Experts of a small language model: 314M tokens, 4536 steps.
Below are experts of layer 7 (counted from 0) of a mixture-of-experts language model. Rows are named router (the router's row for the expert), down (a neuron's output weights, with its number) and show model dimensions 0-255. Each number is 500 + 50 x the weight over its row's rms, rounded and kept within 0 to 999. Numbers have three digits each.
Before each expert's rows: a language model's description of what the expert responds to. This comes from a sample of Wikipedia text that the model never trained on.

# expert 59
Description: Word-internal stems or syllables before suffixes like ing, ed, ation, such as slap, splin, pot, writ, chang, mov.
router:370520503420441456591493541533493559472451515470524460535485427460437449513538475490476468470566480514528503473414495552412540535465486472560552536535464566558496456548518434451466541460505509445456536605511522407604566435514539484559467507519411452575497488546485486469555508529468565558529480463459458454439618560561454407417444490591492498555543501498567507539394474552450587480477376504478517457465481550459480539463562476585533558498493364439480542564530500409507547437536466433515617446361466566551492544503508525544479538602507465506559451529455465557487542557439530500445533618456503499496448424401488529514513480460501427415429512508479591530515474551538546517430500493415497492575489571454464557501511565387474437492490593513537526457500521498509464518497466
down1:542494488549511495492391463500531491471531418586460381433553519497457585589554641523519423620525509473532492465534514456589521403423501544512457410391543541446487549495438484516439435452466490516536485424404594592472582502497524519502440477483542495439469475597446333470627519483493606455495508444554468503498528568469526546470535526457466480544610527520577564532559549517493510515470503461465443547512531412470507550497403457522525488500496526455494486537560502463508507470461544450556510475506526460541438541441550505487608466560580414540386480495504531495496610482505562567505573442540507540472477453450513498555527523488473431477498524445469528480504600554544552456487454450488511487513524508625498469442462571488433559527545531459465459418498488474514532435430558
down2:449539535465526460513563428534484440512477500411553418430455473467588514418547484523487504515463600459535484496469424584493453466485469562485416504493514504523541527507425505489466504482537509548529562429554502425613396554354428513492545472512488401432472511557498465455521441548454467512489499412465471492595529439508535539408450505527481568463514506483472474473509449480486473393517451556516451493533452441531507396503488574506499553669527478591496500581430491517428578588479558552427509497483459442578434494468484485566461502541518511414568449507511551484531531518437566590534475405515553470507497436468491525506511444592502573485525478489580443511475413503442515514502563485445534624412590487558436451567425473510422506474566535494622522478487487480447566581449498
down3:447483570496527577426506499437605505549551463461575472452484519403513447434491504598475460513459466474469459474492493454593482497561513602602476484461461456497526474564439492568587561397501587527579528500533463501374502536422494502504467458469559438514541521459436525482607426546516543415479556459617467555551429462510545574498569496423338532484477455519515490483463509470504498534459489531574592515473524530374521390499465405545456537486404508452466509587544506586526450511500473554478546447463505439584488453501504582594521503447511448568467448506541559497507444533450517522547590474542481498554406508516524489518546575495455534488435556513462530473481467583508439522442523474463489504508432489489496499510510475517438432559557504438474493482367489467561403448427432
down4:556596472431408473488526484532521463541575426514503564428508497533503487499478441561466532496479518496495435493470369528560526569544527497538479564649494493412416508459517528470474563549506485534515469426504484593485556540488489484409544494551476520461549575506526574505450495488542566505520552517556437605484432475480509419455470528448475465413551471474520454453447512531416482437398506458378414391455652503523507546459536499510557389526484521428576570505482496411500418462533451532522550423528457475496585450566508540568614469427565464470557462453516460501408514523438485541458559459390494535442584587524502489461540444589553516568492537534525430470516473471460467569555483493537554438444447577513511463534550522484483452480430452515523439459512577554540490494547506
down5:562480479621516543470514458592468399536540504471429501423461494581478539536457499501540553462480432561487562481496502545550579521554446563415520517500533452525494572420552498450452343463443533484480543531544468585476520596529528526437450474567440531538504576515525518570553560501570550495556508491476461543454626517441531508494479425556512389557545534430550539460538614541574494544548460392452532508537511529424484564478587550509540441560415528536517361471480521453500520604522472467387480485549533443500519572540535455567529445473558559466473512464540518450528468476482578563529465467493530487422391480583526514536489454427454476492565445535526507464430499554500522430482451512532468580558451410478542500444520482443483526610508411493543530540460413483523547538515532
down6:503578496506490458484648457453458514510512491444548461540444498408503607539485486542481508572455460512567453494527500482479525455546460555524446462479392506522510539602593577527539557455431452494390501498433625515419524487507427550538543539468438475441533582491439546442532438457417488549535444574449537442483519519500492513479526573517525514493466540429572437492474523478551505587530457373470475537518478536524514458502444587500493501588480579441438562575436468474529501493521480571481421487644517460587472523497394502412546579541483415387545503577570515489500480550546467532525480433344513549455472433495521552491534534474592544477553496533423499543574522423456510525505516486486459595617468535526452497541537522480457524509452438507442495482509463502472577435541499
down7:495504539555537461522575479467487515490452488514524548449480600561557476606455505564405501476516529464582478433501614478531555473503515442522390529498519563504535561502491467539537448430482465510470511470468571482516550519484560478503549490566466642476525395419452552446441412511554506468523456515505446513528493442499629545479458460476497456536471518569453522440509484575523434562498506558395554551497490473549581455398564427553538492510586478334519461479512418540562554449507471487524479587452504548515434545535517379556502428575530548537486564531523477512540553504474479520635559445466592479506446414483487490439423512499529491485581489485520504497567452529509506505558540567536484546496429434545438503474533573448467580366528489409507479409567512451492558555442528
down8:491483435503530469488467500522334479479538421465528532484568576563553420465510492491469441480449404482433495518582496531608556471459421517517473491590513588439439487533457457514611444496415464516547486634448557492405580530503519472574463492534554450497558602518612512509520550449514561491456508503468432530569510596526480483479484498545509529447459482472535590508418464478534507529531413418475508519499506483523434530501491462522469456417526475482575503528336556531516456467453483511509544552542513381575452514428474473491477507494500521445499424506507438507559497498427517527436414521473467576409527525388603446522539507485480474625503481563517501584472572471518498417532442474485429492565538469518484534609495527434594484467513487435442446528579484478542456539559460
down9:565499524538438482515471497519593605542528611497488515456523453464417449423397479529638466503519501430520571523462529538502632502543543408577525559435425486506531527535525482502482405578462493523456549494489469480462435602565543540501465452503461515483452495587516497537528499432504444578449498473581496577606511520474437463517427504501541487508458529428422512563520412509511467427456391507499556556602560520473581479462547591455506544509508467526450506581497436516478489407511500491520434463591495489492530517481510482522480546541422521451483515458412451515466607563575473464414483481476574507483593487497561578520571505504532514488450520504543473419513454579411529477465530576441513423594526474474527536510461515510527421570609490428574521538500594538471398530522580
down10:488499507534541464541519546549466499487572569499475511453501462472644547482445507501622502414532513448414525523491515470431505483469533518446506534541442453500544527530449595493486526591488509458538476566494524498533573454497480418536402439460496473495380501623373538432431461506459554512488486511458510509481521577449526506415480439497553543524464470529452609618404481496480535475587551535545526430519385575493434528455437495613486511524478432472475508455578551519552475517540561504467514518461339555528532529535545560536402527462478603497532546439519441548532454473456378495571429555479491457493536562535487573410511530469438501561518538558577505531498435516529385514572502496526548468431554430411537510515494451544554482537459514445507502511587497535452497495455417
down11:370516511473501457482454495475600512472525590501384435470456517512508512552477539482557422463564538508489452454505612416544437590496458442486497502526460543548489540427511481485524461528505496499525502630477526497455545422480543474504449492477492532578495490588520552553442583502439502492556434485493502516422496471521566514553451536464541457445546592573480456459497532502561512523489586468478470472541488525573560561535611475468423522381516442464590535430382571539449428441488408471540414490471512463519553452468567427542495408478485460518408589497390569435572483662421484515477572478497455522511545495534393499397550602486514463459492414450507441504504472523530386465467579567532527463466513464505542501493518495505394450457484480485488513535509506436497539459517521
down12:555358634531441571467447516564547545499468490556498563431513550440509429418480513478458524474551480454549490515468485579458629478521520469475484433541520505472386573539478470466498507504501501478497445489511393487519505534456545498561529507451486522485374549516558463517519537492435419513451455465511545459508546453436598465473491477498442339494500582510495582559487512608550497466532594391502408387409535376487576454506422464517505444560488465464541526442423567477538522385526582485482575469463449470376452456495437458537481499481498537497473418488494489492512516522501534452533467487490532476496487484459448462497422457504442621491500513520479511364459517417525445499526476472521438487468413462529488456515529540512552531458497453483488477369472536495492462572424475
down13:509416468558509401542464490512435527469525442490465543504563565538449475478536419508430485514471576470519537442544527419540544532488468498502548475594470539546529406473551545517510591447451446468415523474501520454439499352489460642414549519447572555514541483502506447506436497489542409475492558569429532530538540589534506538506476505559453496522453553485502608502365506443476465520524504445477602510552487559551472461481525532513562486421391500445517539469481489538402410465415436451433494481385443512603528531433465450500585501473431514503490510473435524409446476491527528556575437539494489453509529506537462525572493454563498503533545534382563498387503621469586578518488512475453529414508453474517533520513554479468490495502623448534455542457466477479573496549536429
down14:483508507561402575447416395538501521437488444479434633482502499595503485515446597428494576506502544492524509394487570511432489472473435538455464517483588516480587491481552485559534511511520523444488496554520403517494505452553456472473527519445523461494478580430483527579498494507507460567436533513488462518530576383495560507500502472579546501451545442512559574530546582524513516521501454477494560573541545588513560420564461542513495446538411534466412456494526497489469528482490446557460445480454444491427490544496493448468522615456561552527374522452475496505447461469488473534450520456428558481509547522368536546503478466521368542516457477454441452516457462524447482493407516482519514570546432487462566408378604465582517445506506441496347503533582456545407567516530546
down15:449451579492590409506594448486491456517497482414452563519500486534446460507534455526507515520607533451517425510519613501515490479540498462522511493488549583538548469499550488486564433571573490462514524470600452500481466477456554472531547435523521396469586419411497495595478523492524544517463502501414398494567421531463492473453560469549488509429591521571428569453451561468543505514563605615451546536504602535530522448475449468561470458570351483435515473393467524507521499490489460533497435487535548524483510549564532482512489527606480512457483528448539467459360430490492521615454490439455443482478473448559560388416461549535385565472494492519573514510492499547590522555476491473551492515500517454360522469472534501576548591463472455536504510496503507513456494438436446
down16:452541496522507562469511540481515473487518435405526542521400489470588502441491444472439469449496567526525486609477491532565494419527479490486476506567499548336476448484404511533584578492564533506557522508496502504377504508482506529496473472449503605492476510554467564453509433503431539426428503439454498521517518505512398488377518522445465526459521468550444466448547445542424454528512519516507489452495446497587540537588551526540535505421579462482556498463580499448354433531439531419592494477582486529418527587540536531495501453397533496577524510542466505541580421481490514499546475517512600532627478548572417453505504589566481509553543510597412440562379589479523546523461432462490502500465538516485494461422456447457491496558541463537418400476467465522522498551491545
down17:593509509519442528484519529584469528515459507514510512455430534522475479449480463530461526511598480533497518485475560466523542505456515549496469484473435470516470451547437528525616501671500490523550505469494567527474523523590533495468480510462523429392495523568534458461510582549396486567473534444448479461500435530506557538438504480445488530551540524462513442462628497542563537447425482564444467530411505485497484517451507450561527525519469446400459453520548511456476476517539551504533408508462380444501487521412476400573380515516492544467508516467558593471534532460526492605457478441552427438493527441523516441559449567492564466556579437569478495448524503604479553515439571556466542474509477644505527409480425479453538525515465489511470447475476668483487353462560390

# expert 52
Description: Word pieces containing c, mostly inside words, such as C-anc-ún, C-ic-ero, disc, accum-ulated, pric-e.
router:554532505550499492555464524535499568461517544369453518557562479432448462485549596610446496480568422528514533487456409547471466540417508458527505524547558511619539452526565487566535513499519482507456555467498535459507516516532434498527472534512442442594497486516515489455519536520469512506508581547506419456504465437468498535432443508537472559482482523480486486531442476475479505542498518484472520538515471489497484524552602384567465447524519487497455566457465597557493409455515522483447535422531498534478508451472396420515449548595560413487639505566550407510522526425509363554522523547462515572540462459562439418527634477459475540513408504457444533481377462458552564469416568423378460559500536559364485645495533500563497501530521461516514542527462476483542438489454479
down0:545587577511478495527450515500508407548445526516521529437497526570483570469498453428527523581463503499516456455487502467451505492556522487495497510503439495460490576623571550502464468490531462504541447477536508576440486526611518428536439415514486532518503569544462434510523470504568385472491455446537556403485538534490617591509499503502426456463447554466512545541494496560539418538519565457507447649602422503485423514444460567567491410490505482498476530519543422587543427528444438543522497555579487486552521466510448576500488416470472431537544538516507542459424434503518489582509512482547472510581468433419463409449429517452549450398464537423585449492581543585497471512496464491564453477518479407529447432480574437655495482494439530556526459500492499468503385403548540
down1:531469490513487543439506507488561483621533462511512474480476517545477574422536500406536535562486543472532438393495607443550465508522514437527556475395593418395495500529502529511473487472498477512648417498547594481413531535517508531474559498484532492539493476533411494486512591484505488560562482512537516432497469487473571442433537556498525514467512548465642461484527485495514596592507526526445500443495510532556528497486502471449389454483508525413523563577421516538532598488503528389498489608525510449596619483500531447463469537556521454464436502501442423495482431473502424587486530448484478448510541455490571536562369501524426440528485403585570561487457563469521524532560431426450576463474535434480433455508559504474509536511461425501508617492488437529488527604475482
down2:487528544464507437529597524491521429514449527511502445532592498513482571519589463437381583498516578501570449491540453514402423576572410466489519525509560546456521462499459518468565491505544409503530469457515463560461531526608476489487560474510441454597506451445475632483503442504537528523500410583461453428517459539477528565431480575518373594537460544443485476500513485485575497563531586522552544528522476516507527510458478467474462454470554423543503447528374567502369450509410520536534403512487603430516536516473493522358562519522444495545481388611486527497463490555467503507559531352531390505463492601488517478545474483522494482551614461576457481546501504466418444447495498552485494502502573540429518510479462515464464484529473575526527529468459521530475447491475490
down3:584553482556544523439555473575582503499454501535450495501561488462468585430469471522492507502487438523548516516524470548543448557390509527493480506518439406533489569522528495519481559516568426536494557452617526511482536530531489519528450514482485491550544565507574569478463569430420611368510486590534520516469386470464503543464539496535495456413464477430502502465473452413405558521534512514527532564535493522538488524509487494539465491503581509545618587403476489511633481523482497469496482440488541466449503485495469502557465486561549369516518592537544419501435490529535521553695540511498522479577541552599449477473563443428528471453565471494563519388415428560418515563519527495443471503480511448462484472511490486555563585544542532562487430536490526522486361414526512
down4:515538476515466504545561456575476458474551507492453515528485502556440550464516479560517508508501486508612484456503543475461527470606379590523516539537554451495454463498407501517490405478454432449467518479565515529473533513508503542425450484459508466456500549535448498460468475494555570476414534458507522565443570480435564497566574539461620615441571465571540482480485513510438465454579592498427493435544531498461477457508480518552556465568459453510533418551491527501398579551522514568431466535449487609535539429467626554502490487474391444461454554463479485567541533551539500522476469408411523552457466453507463452517602493446452430604533496428516518517428515492493429512602502528410423440442527363425503530527461562407557460441494447567467495546440468441447463592479540
down5:413523521471524467467516498461493511508548556486430534421374559463501503462513451403515493450524419524489421479509575466508416570448437604541526515454500426532496503483472477486471483571612511465457409588470497535474547444521479462494550581407452513573498461499525636453517580530496417516460504471523487465608426520420525514396453595542461566463478463444539562557477477527507534493451450556545536562485479574548550505549493435509574537482511485503400524544495489553516505476405545498514586532526549439527613468549494513442486498448529451485531439507564460457464567524523525483480518363408604423495515505463414544485477544500507553498502395438507416597444484355415454433488445610508462526489483568515508519468447511538504454498464461522509448554497557510512398474495559
down6:605505578521417438469558532521501595493586490430539435489489516436557528549477481550494474511504498539471453509525505505485520550448535577565516453539388433478525544399478477451556441486527475529505522579401420591521443455517641485486501429541520496515521406488570554458438458489489543424524564556554582476525479595521546593496551436557477503515448401450425458435545488484497538496552547415541560506454504570524426414488526533482509499538476517556450514499528437511565544471621510548517555489551487469487552483482522493458410526525521498378528508438538482450472511620510518428521477499457600433650568574542416493447467494486525552499456595418511471622444599517420486544490532541546465515419485499489489526562492433473455457450440490504468527523484494470539425457556484
down7:554492436450512452508455529487577534544492408477605476519491541530470529539450558416462521501446473561453419461449531479443517444450484452490504410540479531465448556596476426470521542524477471489462534476464494594554485511474475558471550476611514579409488606584481511504587461614472486554485499526448465522449522425519534510421591563455435565498494610533450608425510577479481502528558510458518448447481553444551456532476490486474596532491547609602499496519495445461465573534474431492598558521447414448436472473537538530525462389482603570476550545432603580548497459495475541459524438518408531438490522440467543492489542418539402539606506533448517521511507494580586473528500498551548551477430423474519487471522502489620534500482496473577598500501544562523519468496463511
down8:464447542545510485533530541544615549487511538448537482578526529446527513435471510490546511430577518574534545480570550537497457443490543543533571546521581520634490564472490490555458486504533516509500516492498474535583439476471528510468522519518462556543550465572582436615491479506476460526392507581491477508451422521438476518509557543513498578512421471453577543591426447561487602438530519464457578453496440511525503524559524538473523504533528633486502573555534524492530406444549498512491465631547451534517548408591537489512464437576540564464459501510440394567500576482547510507615494536530492584488461493575424451578547417515559528597533560435488575542364536548531532562506497455491378483422514442463508526526538512486468420537539444612473554471521491530480429539528473
down9:466590489520426471541559455525559499462489503412457438530525490421493526564560453484567516490517451493564384505560524453500592500504590515572358505485529520522527418484564522462443463518542449481496518441571524575499442505496519489456540498475559461489611505436485452532404628573492491502449530450515463411515396532476564555339531576501534467605488511509460490569542597513502595507475493500476505458469473481509565499449538471498521533414607524504496493469522494458492406425499481519479542502381487522518464574506489476512510445462490434451512467493520496546535477574593546523507540502541510452534597501518519559571517605581609467480520464474498394487541530505549479473374501563509565524469561460461597498381435478506470541608445600487479446502574475501492471530453538
down10:429423473555498535553456423413513504426504440523524451460542446516535487466579442504545455484477443513456465448492506517522426545505495593538460433491532465542458483545526519574452591392438529497445541482491555547558409478538497520525495501593413521480484447496490385563492525559404445431383486502508483501478451430542534542421507536481383429558473531459497464440517511637539441478551510441539532473370481534483522468556551467544411527552519438411482613566622564483470480628485484511491460525403497466464505470454473477562543446419518516437493584525408485490438503402566478509493497498477491488453516546490560482469453462434527544488588492459546542590542491466457453505476490453485543494440438435483464489534543466425590566551528519471516574605480524440546468443571557
down11:482551386557492484505450529510483524536476382572484573464518515586424476590450535434591527477534498494407461542569471500552520432501556444523533510464507408522459480484511517484508488444544499419443479519580431470530451468461497536472555520440470500541555473528452521466478476482488425527449519401473478533492538524458509502471514451522545464597518532492444410468455571483501573501477522492530481547574558546540543459457463522493608430510472468538504469524581444453630409504498480458378474549551481534540578545451500540507492388513472480495471495525399515584491529426602473607441568502518526396580462484509596572470499523528458446525566606599435494570454508569455434527532499480557514493475468465425440518535622555485516593600466523576455557480465481605532552522446583
down12:573536612460486463529576527543467478535514480540510507432481512462473469612453463464432504486473481461461479413460449481469519482581467500567510420592534444531531482456437503510493572466522574577430550429490541550422481523531501584474527485513490418435530490615573484551455537454438507635487559455484466480569486548486479447439413547534508537386433527414547581430424444517481513441477458514473522473497486492474531450512528468484557424475442462496507493562546485537511479490512463494493459514527636535548408452572486543499440515453475542544492510460564461509411464475460497497450493480541482519522498482532459527541484490542596596535591523561520483536572385486466497369447538496411570587520476486517616457614458533510483555534485501420530432468533590368596480517515608
down13:439560538585388545511454514518573443477580582438568565574473551462410495425467495421515506445606508527534570499473438506585451451527561488518504450497513419489540527533500479514523544451524480526549486559543433581499417475483513470541404520502534516490659571446523418478529513515420529458478433594492656527541472529424437504548468532444533521474461525491525545553539544456571480525513480515581483521408508512456442515434606440491552519528578571464536520472479513460551544459529453512398485519418508508535580550461482485587567583545594509398533472504473500549504484557480586404557521490568447456487478497430440522427431529579554491522515415566565609499543526418500461491459515499570454524472499541508553537433505500572506521485419513448468482500535533530518455517551402
down14:399567511450545487464511439494422515402508441453531534532542476423499509470582481445544474560485559438555498440531535481588536497480469487501549559539507492551514551515497426584519397490562477587569469588493462550521482481474506488493564502447497515490357418570545468512481554616503559544512471450481473533512541556522470499431559542509545473491460454493388509556453494377503594501508536490455526516451546443485438488591572446469507525528404561612515555498504569500611536590550553463518513416489558430463517484503556504512474494517543499457534525392542430517484545478549507517498525491471503516490543499492535433554528511409453516504504418429358494476406472549450531417543517393390483575535455530494436442626459474531538492446539562565448496600504533444483477416503434
down15:497502499527427527555515466565456466466484588572508480462458558455532498515485515555570547468537411464552535471572518476494501594431521455578502473565485570376515482512542508511491522468530613470478452417483534458578509444494506424452529496594505542521440485474530465550513502560420549449517478483531519437546524403491509529410408509525521458511420476556521539559440534446558452479395655488477428538526496443486548540428439504456392541370470538536510459528412510522515429441557561519411403478519489508496505474502481593494539503464494531413492484471450547531423446509545530453559470559566456532556561439516436491474496536527521446503506568551570507393516418520557568570419498432548558570473359407501415485502451536491508498571487639446449541514461504511481458460493522
down16:484520465410517567393552513513524641493522544501441439501474469453526464429543461523591517424487500627561555470482504485419482525524442487447459520505476563419487429420441484457423479512451496447504490584465571483444411496534546580486501494480473472461530508509506498524487440505535466532443570527522479591493544611501494486496498500502423499501494510511451500541477404497375481454511545459499509460533449418459444512491429561468457562502497673560578477393419507566497492524413451432471556487463443486504451400540389425503518574484477478480510458495512494498555560575449545493498477478474519432567461487591446467446461430598437499465522393470564487493479480532556426471501492489560493563398557579505455537475554502549453528498448553473436439469453518590495461604458617

# expert 49
Description: Inner syllable pieces of South Asian, Slavic and other foreign personal names, such as Rab-ind-ranath, Chak-rab-arti, Suro-v, Far-han.
router:413546488525491420528429542522456472455594373434475476534481450404448484639530496419442562421529606511584495460550442461541544552513572516515520505473642448497500445513484520465476486465536430385498570627556478449529474572457500469539435449511530484479463517528462534510510606400509480456504555453558503477486504479521572453483434476488445459571453527479621523552562493499485474624516510456432429535535527532388470508516517416525506572431476496513512517439532564459551466531500472473494499536486473436470456521508559426657578402522507425545630451518510461463523575495562445522438596502460424523566516487561572494519441490483440540455441522433439470514499473520548531521530538488531479469491484557458555472584501519528462547456445508492577479540515466503571490533450484
down1:527420541544528479566548535567573457481519515398438485421443569427465532466558498565453502502447592564432563597522469478468615510419437469498479517455433539489512447551490496550482468469438445435445453464441442483527561539475511499516518557454507487464457583508455501459413467487447546479465493525447513473473454573490449478467418492413478511519548463488461492541518457430525425444468513483437501443439489569539494501520451576471518457552581389338613550563528545573454456475479498518586475524576460481471451480458458513516528470533432386509504507414427546437461432490379486574450536478449488467476572475495598465457503566416455517447490495523459550476517518369422436497422495503458484434443490562482477495464377513535518454486520504609434502498519536524397546425498522
down2:577522501437449509385500532566473515552446579588552444506488499571529453494546581521528469531502505471445488553497578505424414519611597444499431489409453520563429479575495464483430550523509531445515531479429391535581429412494509528557538497443476536450505442389479514515499562466496513510536551521468501581437542521542449546495469390548434485529513421582464490605559446549437581481460547428548478501493407474517536481490532504431469538474569549531465512502519510520524450544547434558483465618528554543504619478487578539463572492636551488550528504356427482480570517477494508468488526478517442471433502466500522509496501476511503538467523495528496542582399440435474446502522530459493607590471549454488460490548469535510493573468496473371436527490456467565434447577526428
down3:513569457527523520503506476492574498597441468493412528497440498447518534524526439509573509525515529467590484558560511509447446523525498569546553542538491475476600474464440569523612461543392398518539516476498544503405458437547530456545528526533458439593446494498504463399494462547519513629557519492389416493478447428558556517455586525534476456505531530412587446533426506576443488424615557444509547425424477497618547594443444466463424579521505521442526537484440515470532518533463468522550453542521530566564436543423442553462470508527503514577584467456435500517575487473498496518420426549498607484498385551520535500482418435489522524458530492518482496491459561479478421411510542589543556590514468519548517564506459465471550479531432414525519560458464500490408469546456516
down4:538563428618583532437483412525483548498581504511572526505505436408389474628416493548513404500543415540518417511443515561508495592498582482582495476438543476503514548505474461483524542560513539549564505619557492478496525492513491565532459556528415401478437512509471471512586444427445489514472495530598605532501504467526329476570448522576537490581544500494515477453480488555487521516612490543614513520491514461466565512469496502441470545510526537559547487515530423471460534541436523470522505494514444511586534570509578500501465531514490500434491400576498465534526455516487496488469457468498440487480426566489554494562464484518665559500528528543543507447499524526547516507432536547544504553449481529618495481490469482446551529556572481546504382463541563600562562511435566
down5:451517441412575516522533574526563545585488609570569477555563495544476498596489524547459473487533543552390521556471581439558421510540529572534419504546471499486432466564437535436541555528521500567557504497494472470475464482512509504457514475502530596498453551417474523515539463542492446449562402558422393361490386438496489451395538509562469556515480496518529561409467573486454488521503586426512567551445500478505581478464483467469481582451419544530479493529560455534566486507457534454630582487478523523456467446431464473468494531544566488470573462467569543421490512544538482536542458561499518506449516487506445503496496509479533536486500544466485482498471542470542368543453545544431466474457534547408473451399466459527431328513560549510549498515451400406481473508555469
down6:442620509484550524502488547416485537487531529577456498477505438467420511557448465444618474432462418449476518543513495420444521518586537483502525493517500477504525531538475450465430487495532426393438471603489444514493480552458489466491577503509477499454508529472429524507489450556518534460453515480405587463428409555456506440465496543498476593511487588535471494545518487551446535461485526519507455525611527485371453554446519504471465527507472374468481417519403533509539479496511516507548472432512522454510579459427576581554531471548480525521464499529522400504511429388469431567458551567511509497639373540578552446470539606559539495498522492436602390538478584484555453477474451550455540503444430487493393470485573504511482529436452443478483569596515509492419512474412545
down7:462536578437499552561463533365587494455528537463371488545507446521492486466481489435426483545466523536479592624481534514445495507402495453435480477515659466433509502439521544507468516522480536419388530509475461389442541483600486504477527461552469456510421497419410456472483455545476527539579457482459500475521436433469567519499461536484538599521567587508511538534623508420462447451536489532556485472567406501534480517554476580592460531548486489432516482489564600445548487483545500481487444536446524454480499573575493539553530493426553528510494531404477490538449503481424507514396506583496495477583464485466513564480432472488550495507476431505434539434496476495488533498559543559541512484439476589449530499470486429441456467546434584451465447424473427601542466388459460
down8:485514414430462517599526569455452386577414575532594549512499491534569504445487540589603527447605550416455519496464589534428441485547505483514505567442421577484513433436553482508525429477573520495560535572488579558489439459523452575489567489469490479526524640537507449529468443442553423544608485494463469489476496498479477500492542509491473488527434498517485442429530586475504551465521483548408410411531545420431542544498462484487536567506520454543480586469540475559459504438600519577459436563492513561554418490440486591525458476526560485519402525514535517402490457553462558428568552553536454528517423517488489483559471516516537514489554466502546425473488539530512453472417535557574533548561536469490565538497539591533534535555511497458478582560493507570458452462635525
down9:593589550443454507558519525545492536424441479497475548381443593481527452418502481481362440607417429511475492494455489482488604436449497533485442433490536532549510525433436466563407506480551472565537525479497507470479458470498419482516585569439582552442498481457491480517525396539492468491506457503518500474593554576444457524424502481495512496501482572475527563495517429519516549428417509510474477578520469462502563498573519494497523547523393441418418524485503436448492499453462488447406420461513526522544404538510498430519532485419393594470518549514453572580480490513563577430534431559507496497525434486565516519447501526493566503433476530517457475618410486506617465474506571507489501514635498505486501395503551584417486438445470478506531492479495588494449438475400480
down10:547505514530504511410476580567446514525450423468485536525474583612473526503479381524452538427637555509401458459560466462534498529472542441370503396463531408574495531455484528515469479464481459618532606417573596568476515449544534511411438519559408542497459498569388521480472482563491499525584457503591515511516509485506575553476561502478451445518575451514472517486498444511467561448468539475481514584513467493525530500530501473441536488493516552584601564438470483570485449477465527509399500483441487482599503527433550483492489626547401454490465435480431453449522443468486472446522434443518492472559390408554514445570502510477528536439463452492525422485551598394529533496432494476452493544534492561506447507508452505488447465471546557535503526520517442490458471561484598
down11:480465431448444476545566503401472479562468493497562473544444456474550438450515460471572481493433495609574482586505512425458499586496431502524485458571565538425521502487521459429529464583531566521532625576479461424491565480509478447485626474492572445415527550470454521605565487545426458476476464530531548467481451525496532473518518507523411504487529461448458567374468419484461595492482472426508504499565530480493597530579523545491621549533422534458460459429525494609506507573489494429499534472506480437609479479478546410533470531508596510498550472535424536494520524579506495460375578554559543534470503479497436445573529495526522504504462581521441601585489527488473481516602485494490445518601505407486496516506413452529612459493496483502487534496585574466529496522507591
down12:494553483527549549523486471492477537587539487585527478454481537446488558520433531536504496492493453535542523432518428598540605459596521479560459450512482517431376573493505489562406451509514479484521581563425500529448449468532567487550510413457448453479467570552476514532489426433534571535499422478485530515437531534588473498479417481511572493443428499478487489459563517514495588492454528526452525563431493452503532498361551503519622575517630500518509575535549453532408591531485451490443544500454498548451461390558539356490509481521484492522354566513585459513399403492549496503486499517390545549533482416484531522517541549531569530455507518492537489483516423506522556563588505502545504470463508481542394437465523589422471567517503464531447444386505476550516504572526516
down13:445521488424476517505568520451483560609535483526470547538493521512499541492525540510546514499507430471581532503418481545519439417505546536547536451522503530509475563414462486464544517507486446393443474518417491605539451396463524600497548530485592468530542583534521534469574528448482540463500464580533514530440463586503436540579407530473464440456475490539478507445569498434571459463445524475506465439508557585473519535404419427442495488480505450555458414453462554498459597540553532530545484558557500423496423564558447483561440570593506518480477551445445420534445509527531498433441373432580513541417503493537478475449590601504563573454502504529517502425573512523447555498380512499591496571464444415543435500549547541637533504546496485543524525487513572603489467529533479
down14:462506542489460514551529493464493465555457538431523412600483462518431499518470467413440561594562562562511565409515485472512471466531546464467605417479385393539429422520531468541515548511465498530474511458518554514469535511505495591475453567410521493523454410549520547384534557453560571405531426487556515451482547583493444520492441478424543522463487475548489485514478558474525555441603564468486426626508521470474547557499537550493518411553455377476520490478562466527662482531512453545481464582505470471461466465486516453530433505570521437482458440471558437464562451562470627430499532547463494452452475429549520430445533535541418512549449469482543459521446557541468559489502502455492502578465469517424453518505435472498363522443550496499542494433483528444474428511409461
down15:539519556525527568510503511518592449504575550501506556533492512429509545504368482490443446431498583572514436498469483507502542530418530525423519417485525528469526613507496549489466495502413519583478460505527491416527550512492460492519455459457493494480544532455463550610577448502470441545506551463508517514506462568549554590485497505492448495431521550527554491449529546451462444422467446549448500525553498570474587479540571466542462559479477560407483539463465546554492501509535506623510561509548551402487554510400520560488479549433442566569482400477480520576533481558601546482573574553568461557530502476483600497452441512536533522563499434483558527436451483549550537597474452627515401506548494598481460627528534510690534390526460502509531481489449459477520477444566474
down16:445557531508384590482474524536513494481461530567498528594516462468531569553459545460406563562488410508408450498535567498616536517469486459502529457491553539495542498449541495414562487478496513426434533497482490434425503450464529604498510487500577432521512534545569500526477481452536482502516453515476523456489446534506568478437529496578477522534524471568525523607506530482404404489483618513468371394549380445486443539510440518568456428445527567516484531574408538539464453428498618512451457533513505403478504446490431525504557436468534586534510563554478436527512446516447528549494547535496548556472578480482481463540446575525547418515474488528530558501413552580508487444498456461482578523562499544496498546529614338549466612542538567501486460531565518496471557435448485
down17:402517453475556379480513336569486449456465405525461433583468484583526538544585490593531487429385480481434514510475483505503491488527556491515477525539468487482498463492473412485507521497560508515457516496449543515496466496484392432482497583471536502506460472531430454437425484509521523504549526445530450455541419571554424466525443490561444519477558455401508461493534563464562376443580500535489443585455516508419610587454422422405463466528395525540559555553431474494505504530449498479486449504489569520436499465560482534412488444558558433536487443416554463509547474476456464448550439474540497562533512501513467573444462462448602474556584539438531538420598495503479513493590475500544503540487543501490390474498551552471486557553429480541523473428493427511486449391570517